config.toml
n_layer = 8
d_model = 192
n_experts = 80
experts_per_token = 4
d_expert = 64
d_shared_expert = 64
activation = "swiglu"
moe_layers = [0, 1, 2, 3, 4, 5, 6, 7]
router_score = "softmax"
normalize_top_k = true
routed_scale = 2.5
balance_loss = 0.00672
balance_bias = false
shared_expert_gate = true
init_std_router = 0.0141
lr_router = 0.00157
vocab_size = 8192
norm = "rmsnorm"
norm_eps = 1e-05
tie_embeddings = "early"
optimizer = "muon_variant"
lr = 0.00709
beta1 = 0.95
batch_tokens = 65536
seq_len = 512
train_tokens = 703300000
steps = 10732
dataset = "wikipedia_en"
Below are experts of layer 3 (counted from 0) of a mixture-of-experts language model. Rows are named router (the router's row for the expert), gate (a neuron's input weights, with its number), up (a neuron's input weights, with its number), down (a neuron's output weights, with its number) and show model dimensions 0-191. Each number is 50 + 10 x the weight over its row's rms, rounded and kept within 0 to 99.
Before each expert's rows: "comes before" lists some tokens at least twice as common just after its tokens as in all text; "mostly gets" lists some tokens that are sent to it at least half of the time. This comes from a sample of Wikipedia text that the model never trained on. Tokens count by the router's weight.

# expert 60
comes before: " ", " the", " W", " A", " $", " New"
mostly gets: " at", " =", " near", " attended", " in", " from"
router:48 74 47 59 58 43 27 78 43 62 41 35 44 53 29 40 42 41 43 36 52 34 57 62 52 50 46 45 37 42 47 38 55 59 52 43 39 52 51 36 55 56 51 47 30 69 43 51 63 50 65 55 52 65 62 42 39 65 53 44 64 50 49 62 60 39 36 58 56 27 65 34 43 63 52 46 40 58 53 48 57 58 46 46 59 53 52 42 68 54 27 46 54 61 48 54 61 42 56 45 44 47 58 56 66 43 54 54 44 53 64 50 38 52 56 56 41 36 53 48 45 47 51 36 48 49 44 35 56 23 53 63 37 47 56 52 56 39 63 34 49 36 56 54 59 57 68 45 34 56 45 56 60 43 45 41 50 56 55 55 51 46 43 41 51 54 43 47 46 47 33 42 68 55 43 60 64 54 48 37 67 70 51 47 65 44 31 67 35 52 53 49
gate0:71 53 70 55 38 67 49 62 56 45 34 50 43 37 56 59 64 51 52 61 73 56 56 48 40 54 46 52 49 54 32 50 52 48 49 39 41 43 65 48 46 58 53 56 52 72 51 55 30 35 46 63 32 41 57 53 63 35 46 57 49 43 37 56 66 60 53 51 41 51 63 61 37 48 60 48 63 49 37 68 64 53 55 42 31 73 43 50 27 63 47 38 42 50 58 59 45 46 44 36 70 58 47 70 42 51 50 67 53 57 59 46 62 34 41 53 51 45 49 58 46 48 60 39 58 45 42 60 58 64 47 42 40 51 40 59 33 59 57 41 45 54 49 46 68 61 53 35 49 49 54 58 58 39 47 46 30 61 38 48 50 61 41 53 37 31 45 45 39 57 28 45 52 42 45 46 37 50 61 43 43 51 44 54 62 33 40 52 70 43 56 37
up0:34 38 53 57 45 61 45 45 52 42 55 50 54 51 33 71 48 43 49 40 74 59 48 44 62 51 58 31 52 51 56 51 41 61 49 60 59 38 37 50 58 49 48 41 72 38 52 49 50 58 46 61 48 37 55 68 52 29 48 56 47 53 57 39 51 74 44 38 64 44 32 62 55 43 56 58 53 50 41 53 68 49 45 52 48 57 38 54 47 62 59 62 39 37 26 49 63 56 35 47 47 76 62 59 57 59 64 40 52 49 57 34 58 44 31 33 46 55 43 49 35 65 37 64 54 65 41 46 58 39 39 56 78 33 63 59 61 51 68 47 54 62 38 52 64 33 38 36 50 57 48 53 54 48 49 63 48 54 67 47 54 51 55 55 47 54 46 60 56 58 56 48 41 42 51 52 55 47 57 53 46 55 48 49 54 59 60 39 67 34 62 35
down0:55 49 53 44 52 42 50 46 47 60 66 44 40 53 57 44 42 53 46 71 42 48 41 59 33 44 54 59 39 58 31 31 55 56 43 59 36 38 46 58 74 40 54 45 44 60 55 53 54 56 48 44 54 45 41 54 68 25 56 61 58 52 55 76 40 66 56 54 52 52 42 67 38 66 62 61 35 35 68 52 47 39 55 65 60 55 65 70 45 44 55 46 45 63 63 41 48 47 66 68 54 52 62 32 40 58 45 41 51 44 52 53 27 45 57 43 43 40 69 53 39 48 51 54 60 51 42 43 29 61 47 42 44 60 54 57 59 55 41 71 55 37 33 45 58 51 44 50 53 47 62 49 30 46 56 61 27 54 45 43 54 64 48 44 36 56 57 54 48 49 35 47 48 49 55 62 41 59 49 36 58 71 60 53 53 66 58 42 58 39 46 58

# expert 56
comes before: " ", "\n", " —", " +", " −", " –"
mostly gets: "---|---|---|---|", " ISBN", " |", "|", ";"
router:59 45 42 58 62 51 44 59 42 34 48 41 47 43 39 44 49 30 34 55 43 26 31 59 59 50 42 60 48 66 45 51 59 46 44 33 39 50 29 48 64 56 49 38 44 54 50 48 62 52 57 50 48 51 52 60 51 42 54 42 40 44 50 69 48 42 53 57 45 56 69 50 45 72 47 51 36 50 58 73 47 78 47 48 50 59 77 41 53 64 60 39 46 54 48 34 49 67 53 52 53 37 52 32 46 56 70 51 68 61 48 49 50 58 58 36 51 68 64 53 53 58 53 58 47 48 50 43 58 61 32 57 53 43 29 43 50 49 47 56 44 47 49 70 47 45 62 45 37 47 38 51 51 55 62 51 59 52 36 68 46 39 29 41 44 47 39 61 46 52 50 50 65 56 68 53 34 44 56 70 68 55 45 57 58 62 37 42 38 42 37 53
gate0:41 48 31 49 39 60 34 46 41 63 40 44 61 47 55 44 71 51 66 48 47 69 52 40 45 44 38 60 45 62 45 25 41 51 61 43 39 49 36 41 46 37 45 41 49 43 53 62 69 57 50 61 59 46 56 50 52 54 74 39 36 72 41 50 44 51 68 35 59 42 55 44 52 50 41 38 44 57 52 31 52 62 52 32 61 61 58 53 44 47 41 48 50 43 45 51 44 63 39 41 53 57 38 63 50 65 61 46 41 34 45 41 51 47 66 50 34 23 52 45 52 69 58 46 39 55 47 42 29 45 51 51 46 31 62 31 46 65 60 56 60 51 51 63 38 53 40 41 45 50 57 46 41 58 53 33 45 45 52 43 29 54 68 38 42 42 49 59 69 50 58 67 49 46 42 45 48 43 40 35 51 43 38 45 54 47 62 48 57 64 46 55
up0:39 50 46 52 32 48 53 43 48 41 52 46 66 41 58 36 78 42 49 53 55 58 46 67 33 41 45 61 44 50 50 51 35 57 52 49 57 61 39 35 57 39 66 36 45 36 54 55 34 80 61 43 61 51 47 39 42 48 45 52 60 67 51 36 47 55 33 44 56 48 36 55 61 40 57 35 43 43 54 18 44 36 52 34 29 53 65 65 62 61 45 52 33 45 58 53 55 60 50 65 53 36 33 55 50 43 53 51 64 58 38 49 47 59 42 42 48 50 37 42 50 47 54 40 58 37 48 49 43 42 51 60 54 36 60 53 76 29 52 46 41 42 52 47 58 52 57 28 76 36 55 57 47 54 38 44 53 53 60 53 40 53 57 42 60 64 49 41 46 43 54 54 53 43 37 47 43 51 40 59 66 53 35 53 53 49 55 48 40 48 53 42
down0:47 59 47 49 40 60 48 49 42 50 47 44 58 44 38 28 49 42 46 45 54 50 51 60 45 44 38 60 46 65 47 38 67 50 51 44 44 51 40 57 50 48 34 44 60 56 56 52 55 76 52 53 54 68 56 32 41 53 48 40 46 45 58 46 44 24 52 59 48 44 48 58 41 49 50 29 49 60 54 56 37 69 41 42 59 49 64 51 55 71 52 52 56 51 49 42 33 63 51 58 56 38 35 51 41 62 49 28 48 80 33 79 59 45 33 24 50 61 56 62 41 50 53 55 58 52 43 47 51 49 50 60 39 46 61 37 45 45 52 46 32 51 55 48 52 45 36 52 40 46 39 37 51 71 68 64 41 66 45 36 57 40 46 59 49 57 52 65 46 62 51 34 56 41 55 46 29 58 41 61 55 45 33 70 50 54 52 54 47 49 61 34

# expert 66
comes before: " ", "\n", " |", " —", " –", " A"
mostly gets: "---|---|---|---|", "|---|---|---|", " |"
router:31 66 34 75 52 45 54 45 51 51 44 40 32 63 46 36 41 44 56 38 49 45 48 54 41 38 68 49 50 63 52 51 60 60 48 24 43 51 29 45 48 58 61 43 41 50 48 44 55 56 63 47 29 58 66 42 33 53 28 48 53 61 45 47 41 43 45 51 51 34 59 33 43 62 39 36 41 59 32 52 70 58 59 51 47 53 69 61 58 48 49 57 36 48 55 33 48 60 62 47 55 33 60 42 51 70 46 36 56 46 46 57 61 61 46 31 52 58 59 36 46 59 55 61 54 50 39 37 62 55 39 54 39 55 38 62 60 44 57 48 48 37 50 40 39 42 61 51 39 56 47 54 55 63 56 48 49 36 46 66 35 39 40 53 39 44 54 49 47 35 45 60 59 50 59 46 54 64 59 72 55 70 61 49 44 40 52 43 36 40 42 45
gate0:48 53 53 70 44 54 52 68 56 56 43 38 52 52 56 55 70 45 36 64 42 54 53 53 52 60 41 48 43 51 47 47 43 34 54 47 53 31 42 67 62 74 38 53 40 66 53 35 52 45 41 49 51 64 61 58 55 61 56 55 23 44 44 62 57 48 68 56 70 64 31 46 49 76 54 42 42 35 45 58 61 32 50 55 42 34 43 55 39 54 41 38 51 46 66 62 35 62 50 46 63 63 41 45 50 45 61 56 41 45 51 53 45 57 50 29 60 52 35 59 48 52 71 50 48 71 39 59 43 47 57 55 63 53 55 42 45 44 47 38 42 42 44 62 43 50 46 32 57 55 24 45 44 49 59 53 55 51 52 61 53 55 48 59 27 56 51 47 59 55 36 48 51 55 46 39 56 44 41 45 49 44 63 28 34 66 44 49 51 39 42 66
up0:50 44 34 38 37 49 46 68 61 52 53 62 40 36 69 42 60 37 43 45 33 49 55 50 40 56 59 50 48 56 50 31 35 45 43 55 55 54 68 61 56 54 46 53 43 45 39 43 67 41 47 52 37 63 54 56 66 67 49 61 32 48 58 60 60 42 35 65 56 45 43 35 47 67 51 47 66 45 63 56 49 50 42 47 24 47 55 52 56 68 38 52 43 43 44 47 54 49 45 57 62 63 44 54 44 54 75 45 53 41 55 46 52 37 50 72 55 60 41 36 60 53 66 43 70 64 52 64 54 47 59 54 57 50 40 56 47 48 63 41 38 60 56 43 32 46 48 39 69 44 50 61 47 58 66 37 52 63 49 51 33 46 42 49 48 59 43 51 59 60 33 65 45 60 45 39 53 68 49 24 62 47 50 55 47 65 38 44 30 48 53 67
down0:56 44 52 58 38 55 59 52 53 41 35 55 41 39 73 51 40 41 50 49 41 56 49 38 41 65 36 68 45 59 59 40 50 42 61 52 50 56 61 54 50 42 47 49 53 70 36 52 47 46 52 51 58 57 50 47 49 60 50 61 52 59 62 58 53 64 47 43 41 46 51 54 43 52 53 76 59 53 46 47 45 43 47 54 42 59 53 65 57 57 40 63 59 52 23 56 59 47 72 37 48 48 45 39 60 42 60 62 60 63 59 47 53 52 54 48 52 64 48 51 41 51 44 46 54 63 69 69 33 29 57 62 47 36 39 37 60 49 69 65 70 72 34 61 56 40 37 55 48 52 57 33 51 52 67 53 52 37 38 46 51 54 43 69 45 69 35 46 62 49 40 56 59 46 62 62 51 62 67 47 46 35 68 27 48 56 30 48 51 57 51 40

# expert 68
comes before: " and", " the", " which", " but", " a", " he"
mostly gets: " and", " &", " but", "\",", " or", "),"
router:46 53 38 56 58 31 49 47 51 43 35 52 66 54 52 59 67 53 71 44 54 57 37 51 38 40 46 41 43 53 39 59 38 43 35 56 39 42 43 41 64 29 49 46 24 47 46 49 59 61 59 54 46 60 54 46 76 57 45 53 56 38 59 72 45 49 47 50 42 61 60 45 61 51 58 56 63 38 50 45 66 48 38 44 48 48 47 37 45 34 50 37 54 48 39 58 39 35 40 46 38 50 50 54 61 60 68 42 65 66 58 31 55 68 45 65 51 59 40 43 34 60 55 55 55 60 51 49 38 55 53 53 48 58 38 72 58 45 49 57 38 61 58 38 49 52 48 43 62 52 66 45 49 61 57 39 41 41 46 45 45 46 52 52 40 55 38 56 39 58 55 48 47 62 58 49 33 28 62 52 62 41 56 54 50 37 63 40 22 29 44 70
gate0:54 62 68 53 59 61 51 58 40 69 65 67 53 40 55 32 55 42 47 51 62 31 50 36 56 31 62 49 57 55 27 51 62 67 59 55 69 55 38 44 64 61 48 43 57 27 62 43 52 36 35 66 30 63 37 44 38 51 51 50 54 61 45 55 76 49 54 48 53 58 51 45 60 50 41 39 55 60 53 54 50 58 59 49 40 48 52 44 52 54 42 47 57 47 38 60 38 48 58 57 48 58 50 64 40 47 46 41 56 24 37 54 43 50 61 49 58 56 57 43 47 45 60 33 49 34 47 38 47 47 36 50 50 33 46 44 51 49 53 30 61 59 57 49 54 64 58 62 44 29 44 49 48 55 60 58 44 46 62 62 42 53 37 58 48 29 37 63 61 40 62 59 59 53 53 46 72 72 48 63 46 59 60 56 56 36 63 50 56 52 60 43
up0:58 36 59 49 46 39 52 36 48 28 61 63 66 51 61 39 52 46 49 58 40 49 57 61 54 56 62 57 48 46 63 38 45 51 46 46 59 53 42 50 44 38 65 72 51 69 43 59 45 49 48 37 49 43 42 50 65 46 35 58 47 37 42 72 38 62 51 77 52 24 44 55 39 66 45 39 37 39 47 52 38 61 36 48 44 48 51 57 56 51 58 58 51 46 62 43 49 61 71 45 39 48 70 48 55 54 28 48 44 39 60 40 46 37 49 54 35 44 42 60 31 45 55 42 49 62 49 36 55 65 59 54 53 46 47 70 67 44 46 55 36 46 40 36 36 44 38 53 63 65 56 50 35 54 43 50 63 49 55 35 50 42 64 48 61 36 38 47 43 59 48 41 43 50 35 50 45 44 72 59 66 55 43 48 57 59 54 28 57 42 41 45
down0:45 35 41 40 56 49 53 53 51 45 59 59 31 58 48 35 32 60 39 63 41 69 49 52 60 46 57 62 55 47 64 39 55 62 39 48 63 50 43 42 56 42 48 57 59 70 43 54 34 50 56 34 45 36 54 54 44 46 40 65 42 48 36 71 54 50 58 69 58 37 52 54 32 55 47 44 49 44 39 65 43 64 39 46 53 41 54 46 41 52 62 66 55 43 57 44 60 47 51 38 45 57 58 54 64 56 35 50 36 55 45 48 41 51 49 59 45 38 50 63 55 42 50 44 44 52 62 56 48 16 56 52 48 57 60 46 56 37 48 70 39 54 52 28 38 46 50 55 68 78 49 56 59 60 39 43 48 47 52 46 58 54 58 43 72 47 53 46 46 56 50 40 33 49 43 33 49 65 67 52 61 54 52 65 69 77 44 45 61 41 60 62

# expert 59
comes before: "0", "5", "3", "6", "8", "7"
mostly gets: "′", " sq", " UTC", " lb", "aged", " ago"
router:58 31 58 55 59 54 52 53 51 59 45 37 72 54 57 47 53 49 45 58 32 36 57 35 62 59 57 46 55 63 44 56 55 41 50 37 62 46 52 58 58 46 59 51 53 42 29 38 50 54 45 47 46 56 50 50 65 41 43 64 72 37 28 34 57 74 46 43 45 54 48 66 53 47 50 45 46 52 24 54 38 59 54 38 36 49 40 57 53 50 54 49 52 46 52 63 39 55 63 46 48 39 59 40 60 48 40 47 54 55 66 54 48 35 47 54 36 58 59 46 37 54 58 58 43 47 64 51 43 45 74 39 45 48 47 28 31 61 58 44 56 36 46 46 48 45 52 67 66 75 30 46 61 35 50 56 33 47 55 56 57 51 51 51 63 50 43 51 63 51 58 46 34 44 44 41 35 45 29 35 35 66 41 62 44 34 33 48 62 49 54 40
gate0:55 43 38 62 52 51 50 52 58 53 42 40 67 43 58 47 56 66 41 54 46 51 56 61 28 35 38 42 52 38 56 39 54 66 36 54 45 51 42 62 59 48 51 36 39 57 39 50 48 54 64 38 47 52 46 54 56 51 58 44 58 25 40 59 55 60 35 58 54 55 58 57 54 59 47 52 44 40 39 44 43 48 38 75 42 59 57 49 48 58 62 51 59 58 44 62 25 45 53 51 50 59 49 31 31 63 66 42 50 57 54 26 39 49 44 56 25 46 65 44 33 59 38 50 40 44 59 36 59 44 63 60 51 59 39 66 53 29 60 41 51 80 54 51 45 38 61 42 56 39 43 59 35 44 48 52 41 54 55 44 48 63 51 54 42 55 47 58 64 59 53 58 53 58 46 46 34 71 66 47 64 60 65 64 60 55 62 53 57 60 54 42
up0:47 54 62 49 42 60 40 32 58 47 50 33 47 42 44 28 54 51 51 43 43 61 36 58 64 37 50 38 72 49 66 48 55 41 44 49 46 47 43 36 37 61 53 46 57 73 37 68 47 54 40 47 36 33 50 60 56 46 47 53 65 71 38 49 50 55 28 35 35 48 50 39 57 41 42 53 32 49 55 50 43 49 46 46 57 48 54 57 59 66 44 57 46 66 51 56 34 32 45 55 47 53 41 42 45 46 54 31 49 48 61 43 35 56 56 40 44 25 58 50 61 42 38 40 50 48 51 63 47 54 47 35 25 57 48 63 61 48 48 51 45 49 59 51 33 50 61 44 49 38 50 41 46 50 61 61 55 45 51 60 37 55 57 62 60 44 52 67 78 51 44 50 43 57 46 51 64 42 61 55 49 34 68 59 56 28 47 52 49 29 30 55
down0:44 43 47 37 56 52 52 53 29 63 51 55 51 38 46 51 41 49 70 40 54 65 34 54 78 43 28 55 36 41 53 49 60 47 44 57 51 58 65 45 53 60 38 66 35 54 65 49 51 46 60 37 45 58 52 58 52 31 54 51 63 54 53 47 63 41 49 53 43 61 37 46 52 66 61 64 56 61 43 47 67 25 39 53 41 34 54 42 44 56 65 56 55 46 60 40 39 40 51 35 43 52 49 35 49 58 45 51 54 64 62 50 46 65 56 53 48 50 58 61 55 27 41 51 64 69 43 49 35 33 57 45 44 53 53 48 45 37 58 67 48 53 58 64 52 68 53 48 40 45 60 22 23 59 46 45 42 56 50 60 66 59 60 60 66 57 50 55 55 53 30 41 43 48 61 53 55 59 48 43 53 42 56 60 36 37 62 51 61 41 49 45

# expert 58
comes before: "1", "2", "3", "4", "0", "6"
mostly gets: "–", "‍–‍", " −", " ", "+", "″"
router:57 40 38 52 56 44 51 50 55 62 23 32 65 66 61 37 35 59 37 58 39 42 59 61 56 51 50 51 41 49 59 48 58 61 62 39 34 41 37 46 56 46 48 63 31 38 43 45 31 38 39 42 30 59 50 46 53 55 50 62 39 37 70 37 59 55 43 24 57 51 49 48 61 69 45 40 41 56 39 47 60 48 47 37 61 68 41 36 63 58 61 36 45 56 40 51 67 48 51 64 32 51 47 52 47 51 34 44 52 47 45 47 46 53 52 53 35 45 58 52 54 43 48 53 55 52 43 50 49 45 64 48 41 38 37 43 38 63 39 39 52 47 53 54 60 63 28 71 69 53 45 51 62 45 60 48 57 48 51 51 41 50 56 60 38 51 47 43 57 40 53 73 72 57 57 31 68 49 36 46 53 48 51 35 38 39 49 45 55 50 53 34
gate0:59 41 39 34 46 63 49 57 74 58 53 56 67 40 36 49 40 53 40 49 53 52 53 83 51 48 42 57 49 50 56 39 64 41 48 54 52 39 48 42 57 40 44 50 57 36 53 58 48 41 40 61 65 53 47 46 51 45 60 67 47 39 42 43 72 57 49 46 42 71 53 38 52 50 55 51 41 55 42 29 54 51 45 49 39 39 51 47 50 37 32 44 49 50 38 49 49 36 61 32 62 49 34 51 66 46 52 55 55 49 37 43 31 32 59 56 64 52 42 62 51 46 43 55 64 44 49 46 47 46 48 52 69 61 62 45 44 63 49 54 80 42 41 61 36 53 54 62 56 57 61 44 37 40 45 44 67 56 59 61 56 39 33 54 75 64 51 43 64 46 50 45 57 49 57 60 39 42 55 58 42 54 56 57 77 46 32 44 59 65 42 34
up0:43 47 66 64 43 62 53 45 62 61 60 40 63 42 65 52 45 53 58 47 53 39 50 41 46 36 41 54 54 47 35 54 49 46 43 66 60 32 34 46 49 32 57 42 60 30 76 42 59 76 60 53 58 54 41 60 59 46 62 60 62 52 42 63 61 56 56 38 44 60 58 44 32 32 48 68 62 56 31 52 62 50 51 44 58 40 59 49 51 52 50 59 50 33 42 58 58 54 50 47 52 62 55 43 45 47 48 68 59 42 53 43 48 66 33 52 54 55 44 72 57 43 65 46 60 60 46 66 48 36 48 48 55 72 37 41 68 63 55 39 46 43 48 45 42 33 68 55 38 50 67 45 34 46 45 52 48 55 56 61 49 33 49 52 39 69 32 42 55 62 48 46 43 53 47 45 63 32 60 48 52 50 45 49 49 41 43 59 74 59 45 55
down0:46 54 50 63 63 47 50 55 58 49 41 55 58 61 36 58 55 47 32 62 58 58 52 69 46 53 35 54 48 72 47 40 43 67 62 56 39 50 48 48 53 66 58 51 33 46 41 38 31 39 54 47 37 44 38 52 51 51 37 63 59 68 53 39 54 44 51 28 42 41 27 53 64 63 66 44 35 35 44 67 57 44 42 45 50 55 56 47 52 42 57 58 35 49 53 37 47 47 53 51 51 52 66 45 78 50 59 46 48 39 51 58 73 65 58 55 33 47 49 54 61 58 48 59 68 56 59 51 46 71 56 49 54 66 43 53 40 56 71 42 50 58 49 53 65 48 56 52 66 62 29 28 45 57 47 49 57 65 46 43 62 50 41 54 38 43 50 48 55 55 48 46 60 35 64 35 63 57 50 35 46 47 69 48 54 37 39 56 57 35 53 43

# expert 14
comes before: "0", "–", " |", "9", "5", "6"
mostly gets: " five", " four", " three", " six", " seven", " eight"
router:52 74 51 52 34 37 57 52 54 58 55 45 59 52 52 43 53 51 37 43 40 56 53 38 66 40 44 58 47 42 55 38 52 63 51 58 52 74 53 43 42 44 47 47 50 46 61 37 45 54 42 52 40 73 54 59 48 40 41 62 34 67 33 56 64 55 59 23 60 49 75 48 53 34 60 55 48 37 47 49 56 43 71 59 42 44 27 48 58 49 57 57 54 57 58 40 66 33 60 55 56 58 46 31 58 42 35 43 32 50 54 47 54 58 50 67 49 47 45 48 50 55 55 43 55 65 50 43 46 46 57 46 48 48 34 50 33 62 46 44 54 48 43 54 50 45 35 53 51 47 36 35 35 25 51 46 60 70 60 53 55 67 43 42 57 71 58 39 59 52 50 40 66 57 49 60 53 51 61 47 36 50 49 70 55 52 28 51 68 44 53 57
gate0:60 65 50 58 50 47 43 40 57 56 59 39 47 59 57 60 69 66 62 38 42 55 48 48 46 68 54 38 50 56 52 60 50 32 55 52 44 56 46 46 47 34 44 41 64 46 42 57 60 51 52 49 50 39 50 58 50 55 70 28 50 62 43 53 54 60 51 50 43 44 49 62 56 44 59 57 55 44 46 48 44 46 46 46 59 39 43 59 64 50 49 57 37 59 61 41 42 38 67 30 46 42 48 45 37 34 71 39 51 49 60 43 57 63 43 71 57 48 35 42 49 55 42 48 58 52 45 57 33 41 45 25 35 51 59 41 56 68 72 67 48 60 52 38 57 55 46 51 45 59 57 46 46 49 39 42 50 59 54 50 48 60 31 58 56 55 45 40 79 62 63 65 44 66 24 60 24 62 55 62 53 39 49 52 56 60 38 49 54 40 42 75
up0:67 50 52 63 65 43 76 51 35 53 59 53 47 58 48 57 49 48 35 40 65 66 47 47 42 51 50 68 52 51 53 48 54 43 45 43 65 49 45 58 55 43 44 54 39 53 40 45 55 51 46 45 34 43 49 50 78 53 38 49 52 45 57 31 65 62 43 63 35 50 54 44 53 37 64 47 39 27 42 72 44 40 59 48 37 45 73 42 65 57 63 51 41 71 36 44 57 51 43 56 48 48 46 46 54 53 28 39 53 54 59 45 37 55 56 57 72 59 44 59 52 68 54 47 71 48 40 41 59 35 48 59 42 71 49 49 60 56 49 55 53 61 49 28 57 56 68 44 55 47 58 48 47 49 56 55 46 61 71 58 66 56 43 53 51 63 60 49 38 69 30 54 41 61 48 49 54 48 52 51 48 67 43 42 46 69 47 62 61 42 38 42
down0:46 58 52 61 35 40 40 43 54 58 54 67 34 42 58 37 26 40 52 62 37 59 63 49 57 63 59 61 47 45 52 47 59 63 49 43 52 59 56 55 62 39 31 67 45 56 47 55 56 36 73 64 46 60 48 51 37 42 60 54 35 55 44 48 56 48 45 49 50 48 20 60 44 55 57 56 47 40 37 48 51 47 54 58 46 55 31 43 59 40 41 61 46 31 52 44 62 38 44 56 38 55 62 41 72 61 36 46 50 43 46 38 59 32 61 41 38 59 54 50 49 59 59 39 48 55 44 57 55 25 44 58 69 49 59 49 53 49 43 34 42 54 51 44 42 54 52 53 47 27 53 58 47 57 51 30 53 53 51 59 25 33 63 40 50 47 53 40 50 35 40 61 60 49 47 36 41 27 41 45 48 52 42 45 52 44 53 49 53 61 20 57

# expert 29
comes before: "0", ".", " |", "9", "5", "–"
mostly gets: " Apps", " ESPN", " Pts", " Pld"
router:33 51 54 54 45 50 47 54 48 46 59 39 65 54 47 38 60 37 38 45 46 60 37 29 65 46 62 58 44 32 38 45 53 59 44 32 45 66 48 64 40 66 48 43 53 49 64 59 56 65 43 35 27 63 59 57 46 35 45 45 38 55 62 65 51 68 73 52 38 49 48 45 58 59 30 50 56 56 36 34 46 63 68 61 43 56 23 53 54 60 61 48 53 37 61 41 41 64 52 53 44 44 42 49 54 30 34 40 51 45 61 62 53 55 47 48 56 56 58 47 40 61 57 58 50 58 66 34 51 57 63 56 52 65 54 33 29 54 70 48 49 46 61 42 55 67 33 36 62 65 44 42 59 61 59 60 41 50 61 40 38 47 59 55 46 55 54 47 41 49 33 53 64 56 37 46 45 58 47 45 55 39 53 51 39 48 35 54 49 42 48 56
gate0:51 53 49 63 44 48 50 47 55 63 72 66 64 43 73 64 50 49 49 56 59 48 42 64 61 56 48 50 47 39 53 49 56 65 53 52 40 36 47 43 51 60 40 52 53 56 48 48 43 37 42 52 67 48 40 73 50 57 37 61 45 55 36 62 53 41 34 58 52 50 47 68 36 49 60 52 56 51 36 55 32 28 53 54 64 57 66 45 35 75 58 57 38 38 59 48 58 66 44 61 45 34 54 52 49 47 45 34 57 61 66 39 45 34 40 51 35 50 56 45 64 56 55 45 57 57 47 49 42 54 42 36 56 46 52 55 52 63 56 42 27 43 41 51 56 41 56 71 38 52 54 64 39 51 52 42 51 45 70 78 50 56 51 41 57 70 35 49 65 35 35 47 33 44 56 53 33 31 44 46 54 57 34 46 49 48 47 46 50 34 41 56
up0:63 47 52 59 44 60 59 54 75 58 49 39 45 46 64 63 55 46 43 55 49 36 68 63 35 55 74 39 65 62 58 65 62 50 43 47 48 44 41 47 53 38 48 40 38 45 50 61 46 44 53 50 63 67 37 49 68 62 57 52 60 40 35 64 61 48 41 58 39 41 39 58 62 49 48 51 47 38 45 56 41 46 57 52 58 32 54 39 53 41 52 61 63 41 64 60 46 40 48 59 51 38 48 43 49 59 75 48 68 55 54 53 43 45 26 41 26 38 47 50 54 54 63 40 43 59 60 62 58 47 59 44 50 63 58 46 22 58 62 55 68 50 59 52 44 54 35 58 49 55 49 41 40 55 43 57 51 46 35 46 35 41 39 47 50 66 51 54 47 65 49 50 42 40 39 37 35 42 47 61 64 22 39 52 34 49 54 63 54 50 43 52
down0:36 49 34 66 37 67 51 30 52 62 61 50 49 46 42 47 33 52 34 53 41 63 55 63 57 32 45 61 60 54 40 49 56 53 44 44 43 53 40 44 52 49 25 29 37 46 51 43 61 37 59 45 37 47 41 62 46 49 40 59 50 68 43 55 44 34 56 44 74 47 44 51 70 42 47 52 44 47 43 41 35 60 47 51 49 42 32 44 50 62 48 44 51 87 52 49 56 46 66 39 46 61 40 52 38 63 48 43 33 29 59 52 56 62 60 48 44 47 58 29 49 64 54 44 52 29 44 50 43 61 47 47 55 47 54 44 25 38 40 52 48 58 62 55 57 57 62 45 56 37 47 57 40 53 52 52 64 44 53 55 34 60 61 45 51 52 50 60 41 41 59 42 69 46 53 40 44 43 39 59 56 37 58 43 57 25 64 49 56 55 42 53